Experts of a small language model.
Size: 11 layers, width 256, vocabulary 15353, 37.4M parameters.
Experts: 64 SwiGLU neurons an expert, 4 picks a token, a shared expert of 64 neurons.
Training: a variant of Adam for the experts, 312M tokens, 4763 steps.
Below are experts of layer 3 (counted from 0) of a mixture-of-experts language model. Rows are named router (the router's row for the expert), gate (a neuron's input weights, with its number), up (a neuron's input weights, with its number) and show model dimensions 0-255. Each number is 128 + 24 x the weight over its row's rms, rounded and kept within 0 to 255. Numbers have three digits each.
Before each expert's rows: a language model's description of what the expert responds to. This comes from a sample of Wikipedia text that the model never trained on.

# expert 37
What it handles: Prefix-like word starts. Word-initial or early pieces like re, co, con, ex, in, u, as in ab-u-sive, Succeeded, main-ten-ance, combines.
router:134127172138162099152113148132137111145144092109131110161098167110146112128160161138128116132113114136122154112164139123117121175183131143125155091110101160118113124141078125126149115156099098145122147131148104133184156157140126130112161145138122167147079149116108127112115125125090142129161150145108113118165116094140160095101130194123089113130133133151120074145124113114135143129097172107113087102179116156141177158087167114136135177151160068133158135171122138111121106134116135141143148128131113128125104116161107115146128120133145152123098091153156121117147130119149159119104113092119146119176121123172113131124107114075193084104137113126128115128150136142074152106099152127123118138100100149152096141130081114148147167139097133146147135102138157147113136177091120
gate1:104140137118108138150096097130162124091124132143110145111163164092167177125119144146145157159125106130111102151093158096144152139154179135148140098142170093091127157136147106117153122150112121137108111129092160134122159145077127141117142093142127093137099164098117119085152142128176087137142108170116183176088150169163090147089085104109118106181127158108142126069145122092152092077131135127169146102133124124104137101114144176114087108137144153137110109148105127126163077127142119133135137097119120138157096159133092119119133133098140151125123116095111133119094082116110114134145138120099120166102147092146131172151093156125107115137144116083107116139136090142124125149117145112153131142116141148107151120136144103163150084124136129129105120153146122139138104112169119
up1:109110119084173128117124140145168163097118160088131132132126133131128138130135127106118115148138148114105151150097143154111132118124110138172109157124153136175159107172121144145073107089121102130186120142153129095160123143134140087103128106127078175102141109156110139117122116116139135089099146124144146117157142085128116117152158156175131153129144112095135138126055118128135125134153128158154154126153092125128129106127161073095149142155141122141123145111106138114113132164153157114121115127135139115155107131170105136131093094172120119087114178117124120089175103110075108187119109083143054103102118120156144103131095086133131125119096151138123114139126099107132171142083137140147126137126142167112101097149127120109108108179104115114117142116139095106116107131091098

# expert 30
What it handles: Determiners and possessives. Articles and possessive determiners before a noun, mostly the, The, his, their, its, her, this, often after of or in.
router:118110108132136092142145111142137135145113113117127087113106115152158152103150097108166119104130119148103107140119147131144144122139150167121116119117150102114165146101114114111114178135100129157151144140181160128114134135193151132113103113126111118118109114154111132126155125152133113137113161114132119124159173109105198087169086126118127179106128168132174157169104158122146125085159114127126126080115149140119153160085097152156116123149118169094106096138149139120116130098115139136095121135170135113127072142120128113112151112159105136127102133177119156136130128106139105131100164136169137122126155083149145084133189117144109137127119123155160134070157147126136138126169141080100148100166138062109127155140177132128108113170118119124167103124123142120103147145132078
gate9:111143128122128112124067066114117129105137140141129136117131158120138147118093111169132132143099152076129125115114115134108135072107141148115074166165098103141125154138177141115156142108126110096129094167155099153142110134126123115123113166115076089113177124083177131136124140095131149133091173124159149092104142172121101143093089134145116163112146146126112113127120131150100146119147127152131122114108140130173111138137105071152142135163150131120127108115134100110176116126153120137119121150109108124108148128093118139080130112113156138156117110144143123086067118130115110162135110098149109157138138121085154118124138154138077148122095137144176137150125099100128095156157118105107183133139106110145112148152133129132118144138198152113092113146153111100179123085144122
up9:151105091128116146128174158121130145126143125155155073149141175139136118161136103117140132095123109151143128151134101082142111163150130144136175095118144162119127130129095114137130110137126156148092144087094141149135137122143097139155150120168173149176086189160115094104151135140130128145167086166110176146168120147133127172116129090113118122092130139188138111136136156100139106145101152104115129109143113149121123111122125145111108103108124157142100132085124146162116143142123115152150161160118164156130121148170150112173112124130101090103131102137121114154179146109114133135084128146119118116120080115147136153120107112071138116129150120108110109136132169138119160087148096114118088110129134139122063163157130092138149116103096067100126171150115110139126112115142091

# expert 16
What it handles: Capitalized phrase openers. Opening words of set names and headings, e.g. United before States, High in High school or High points, Personal life, New, City.
router:134080146156108152141146113129168174164116097130083120119115117111111127133141124160136139140140124139127102150056134173125106111153132094147123133126174144133130155104149136108105103123118146139131131119126101079082140144151138128123124153107131117132103122170146135080158124150128115135107153102114134127141178081113156122136168118130142126134115106137122155125086121130161135135147126162130129127166136117090139137119090144108078108103105108072135113089140110140174106133137153087167101112144104115118149144097135143134152089173085104164093089143126153178139122120151115114119144144130143101154145116106152175093094181145133118165151129116086154130124116100130122134160148052113118155119104115114139106164107097125106117147089090174139125145096164116125133148183135
gate2:110143093139126098130125120100126128165139146162102091130119094108105153166141110159109157168131136128160139116144135117138121118167103089129131089175142173095086129133169164108156120106128151121119108128099101106137101165102127177112162160151077120129107151136135128054168120115149154087131116131113145107172109077138116142066153148070140130135105120125122110094141154180115163112127139159107143100156082079145129115122111109127105091111133114117090109098081114142117096164130128129133118125119085123121122171145129118116106098118159160173118077110109121124123148120151124163161119118125114115151148101099142127124111150105139141152149092122156092131125107110107120128109147116116140125094121165123129132187098108142154148130116152094119102124142134118110120112177160
up2:157086143141124058133128104129140105119152130144128127115100171131145123119114099117134148118100141116126108126133123152143150118169112135122122167092118157161088191099162120151124104165130123149092123133113138143151119156158116179125134124093103125120108127139153117129117113122138138102184166138097140128124106118131105191084127154127092136144150129113120094128127106140145112115148036127128146122137155172125137112091121161098119090129146122142166145162130103100136076145153163113098139124111143123139100086124130126110115100104129067130135117132150115126136103113088153091122134090147158132140148128112144166131081127104126149114153119183134163137116122106148095139130062140170066138131135125117132093098135133115173131150170119151166169152148110099132125121124104

# expert 17
What it handles: Inner consonant word pieces. Middle pieces of words, often z, c, ic, ac after c, as in ec-z-ema, Rzec-z-pospolita, rec-k-less, Lu-z-on.
router:149112146182134136130124133121141099102129105111117146132169126143163124082164140143152088103093120141102103138119135129097143170145156097134193140143097101149105154109121106129152120133134107138114101123147133131129103086090112152104166188147102161122159113125131131144067124107111172157154130114106135122110105139169174098115106170142152139109137104114127136114118149146072132154107103148131133116161111142078156142140109119090112134130106106149112164158121138147071134152132098118119126108132123127091157159120120186135123140106119158126118125169113109143135170087086153146100108155116145111110134159120134171121151119131152122110139084143108174180112113161095158148128169117138110160124117134113092106114135138134189175090142120167173119130124117131141104125110122
gate1:137103155146110171133152130165159106131172089142124125151114125186167097139118153101150071139145098097115102129120127077136118153134147142102171137144138109104124104113166147152117071136104114125091103095102136129128107146110153109116167099136107137158094043146165117122114159092117158140120116129117115126119130108139119119100116139129151139135166139084127075146120124097081118072111181131125157108163136125114147120111119140129122138140135121128156081145140124108118136125111141158132162120091125140122121138139073147098082110142089146078132166137171108131129111127079110134113164147139132134122124106116160163098161122130169147130134143142123102141115184148142151143124184127121128158154162084130113127118130128155165095129128150122090144113130121108155148081143125
up1:133127136134126152113178122078142089144131125154119093158144158168117105128138081159122124136124120130145109137200146144100141153137119122120123128170129144149144087127133132139155132068166141168091122138122143121139131139121126137141111127141152147153138124091123097168106138144119122173166126101144071107106136119134191108136104098101153137119137126097100133126112162119131140120121176118059126105103101139122125132173107116138155135151089104159125141099147145148102089155140110152144099112098118121118164157077102138078101154108116153150133145191126074139155147121141150133086107123105156146107106109048134109095134173132108143119107124111106151142130150189131186137145147118119159151123158111142127148143107117145109144120135109145112112155107129117124133125101114

# expert 8
What it handles: Mid-word syllable pieces. Short two-letter pieces inside foreign or rare words and names, e.g. og in Cologne or Prigogine, ig in Raniganj, eg in foregoing.
router:115089122131134136098082102101133125091133168164060150115142075148129206096152127130142097124137119138135134172119153144125126112168118120135096107109144101151120142117133087121135096117111124102100143125135133106172109101106138151125100146128132161169107095129122131091103126146131149105118141147115122106137091095139145127144117154129136140139156102104180094161137177119128118124091094144125059130154075123121142144153140120119145176150102128139123116172092141119088159138082116121103118137146116122122134146143175146116103160190116114115129126144136136127112144104091123146133119124035076145159109145135156129095135054163128135132120127113153144149117150139143132138120129141132100139119113150122109081131123129084173155135108148129149111131113106125136121104129145
gate2:138110141127094138147138122096118121146125154105140115135134131137122151113153108155135129102163110095142138146122139127139139132116074133077179166125131158145133154125120126135125155139147154079104166113097155143171132169117089144109122130140165198136080131137091137141147110113114132151122090090116079155129105095151089133112133125105090110197075162116135155146149130119130132112131132068110133126083128096135079105116170116134124112131122132126125087145141123068158117106149121122141108095117104117113096118098131089142142167098150122162141146138140144133162112166153136124150114145135150103137090164144121155117077129160101125167123153114103093142114116151119098105137101080133109111165113171130121112087163114087115142104174137164116157136151114112123096107150129
up2:099087155105153137121126121107124118117111161138111129176147122090177135103116095101094100131146117107118137141166141103171118133134146111087162144129120146138138147129139125106112130146142141109107156058155165114160092128148106146114114162161079146147112083148108143132095111108123141138085094086139097164132131123145111143147122111100147144153145131088132101146152126105184131120158124103082135123086147115121141137125178100076119103131130098163129121158147124078129148114142138129134127103101107103099163170171115118099130135130145129150158125151130106172145159101124140156081137110164175143115097160176139168101151121108104106146095117123126112128119098127101136079110131066174123149162113135122107098091167116150117154103165140135158122142121116102140137128137136

# expert 9
What it handles: Word pieces after capitals. Word pieces right after a capital or lowercase F, M, W, e.g. F-ail-ures, F-ans, m-emo-ir; also closing parentheses and year pieces in tables.
router:160110119109104116117130145150110096110125089152131148102111128107120088133142110120104115129114130101143125124110127144114139119123113132129128119123167153105096183114115122129134157116140150140159110158141115129164126152127133156120123110062167147140103130121126132134146125137093158098175129115134122167141153100108084119056114152106137087132113112057106112088109135151115142108147096156154152081108145158136177111102115156150146089131144128117124144148131138136163127127155131115141107132134112118099119114127132103128112104146114101125136137096129096165093142172085124095089133134088131125108126136141170115115161130124059123163201145115091113059113084112137109097095120127171116157119099143093140154106135129141069118148133154139148159166119127126154105154185151
gate2:109143175117124159143174129137123117132146118117107127125138122111089137143190081146120116127125169087119142138105149148134134135126137135103117090093120174143124099123112187103130122089142181137187124104147117148174163118097108154106176112153114128129143133159057129122137121125129138130164101146125088192128174117154095121134160107101124124153085101100114136132168126188107114139154093131119167126157086109099102086121116139158112098157114132118129132132102128113157082159124125140133113133186117161138135170165142169110095151093147103110142126133118107126100138144106103115176124150117123128138100123135144148120156136168102139135183122141084118150152129183111115121131171129148139147119115117130114098131142138136112139136156144135108144143149139129104096151154150
up2:084093111118130085149132116161133138143088104118180136100113149138094112147107153100110171113148106154140161083121120120147124097123084084154120153167120118111164139100163117103141149124153120148128101137122106148084133104154124133135109150112120099165128150125137129135104132154143111131144112140127117137114113129085111131105156117094183139151151144144127112119114136068125135115114168161152147110141163140118097168105155119113131136110126093117077140095156128144121123091158176134130117154124072092132108099121142119162155110126130178149123144100114175142167140146149123139121159133129140143149133112122070146150117128083156102147085111099208080133103108110128117151111101105123130083107138104135155166148110125149147148164124144146110166130108176134143160114099097

# expert 47
What it handles: List commas and including. Commas, semicolons and and separating items in lists, plus including and include introducing examples, such as contributors including.
router:123110117116145131120115103130170113151120134089158124141091130123133137112155160093131130133123080112114132133144178163143132112108082115153077072123126102101160109142141099165174135114139122129126120120138123144123132157146116095143119082119098116148099089123128130150148133122153063144114107166137144138109113143109108102145106121131122108093097166157123137106122077154134100125156088117131134126097114090117171132115139132111122128138090122120129122133092088077108097072176136116135156130060158137164148095122160096120107121146148109148079150156120109065149105157102135132144118102115147142141124166138136081090136136132127121152129129142150125118143148116151120143142112149125149104099150091144147141138133138072131141137114123091094094094121175088115102102063112
gate1:142128087166082184130093153099138136139153122146120142125191115118122134118123120170094162130121111085124115113139109129118093131110134128117118154091120107123116171180144123138116121147128137151079152123146166126156137124141151104125136086131107138149089119166134110104136142139153169153106187147149109167113148131130119152092135108131133138135158148161086139158148136132140149113109092122162112157129120153164122168162096154092075122130089131136157088158148140147105182129091144128161156140138130124140126150123149142107141183177126104150136100149127135156128134117091146133130127149130146121096103076114161105128120139155140105116175157151083135090125097150162102133081123147142155099143107098096122129143083099148106125148163076148113135114115128089119102153101142
up1:131099114109136116125167151074082124122134114094121082119099119144110098135152154111148113104125119122149162087096123159113114128140135120086146178114102117113129108154165115145111137088095116069130098163131109149066086122144144150115183153098122120113168166114140115112154143124130142147133128139128134109159064147141137125154131126144131099140113110100197090138141131159093142132102113125136161137108104135105123111152087087094131141155142144140084159129126148135146117127095092129113132104148079146042107128117119106121096128086113154134092116124126129148101147116153133174150093126164125134132109133122138121148106104112131138120097130118160136158107189129111100177107105088126071142130129141143106092118129144152118138149122164159146143114162141129156127131136133

# expert 38
What it handles: Mid-word fragments. Word-initial or inner fragments of split ordinary words, such as sle-ep, corn-ice, wed-dings, back, pre, mid, up.
router:206147108138099122128134136122110148121158116156127114168121101121092099092175129144135140124091130132119115139116127153139175119162131133118138131118167169117095148119109146147139134122115143103128126131149140135130118155166136114142077167118158112127097129142146129098107126129124148107129129048115110157167092091084141198116135109090145134148083108166107139146146138121122156132104105166056080135113096154118127156115113172163134111169155122162160113146140108158117158153093119139144130139142125128146100131094155153135133139161152132147120102136155116139158106088167176162086121126160184120137115144162141129128079132106110132108126174121118107129109138123162111105130084095136100129120112120143154136123163130124164161126141129180133133129125130166138092129143149
gate2:123132083124132118127150142123102126162133137118141090178089108075128128083114089138106105107082123134118132119124118112126127169173148128149121160129143118154101143114109152141104143109128112149168126114147163128147150146170149144106110128106139158149104156100133122181101119173102119167092116094174109150107099130126127140134131171171126135166085154147158117142135146091129162141125112131131127099127099101103160147129155123139079100132104087136105142139131138119127121161127164132159128133159112124136090154120103117136124123117157138105129118117093102097130121129104104079084125131117090098127150142132123131149137100143087174113144178060110128137135104126093123165128132171151108164165116168155118069137121154091103131135123114159123129143157107161155126201162120
up2:121095118132123129138158103105115146160128120081134104141196145122151154116116137117120134160145133098151121173157064100129144160141117101063125145108163132103144122094140131135123117087103158109131113151143142102133199145121123124125132109173112078064106136133161108130140156107151103153122122145117134114126174145148122145107125157130110100140140176152140118164112086096151134130140163139154153138115131104126125111099186116137144168108105140152059140106148093130105128134169163130147105128149139139087114132126145092115106139103135122141167168100114094101118121132152143104143125128130092156091115122145135135108105148117135129099120167121093109137109114093130154158168115130094132158137112072083102134135165168123127096134112112129125130133162126092089132164093114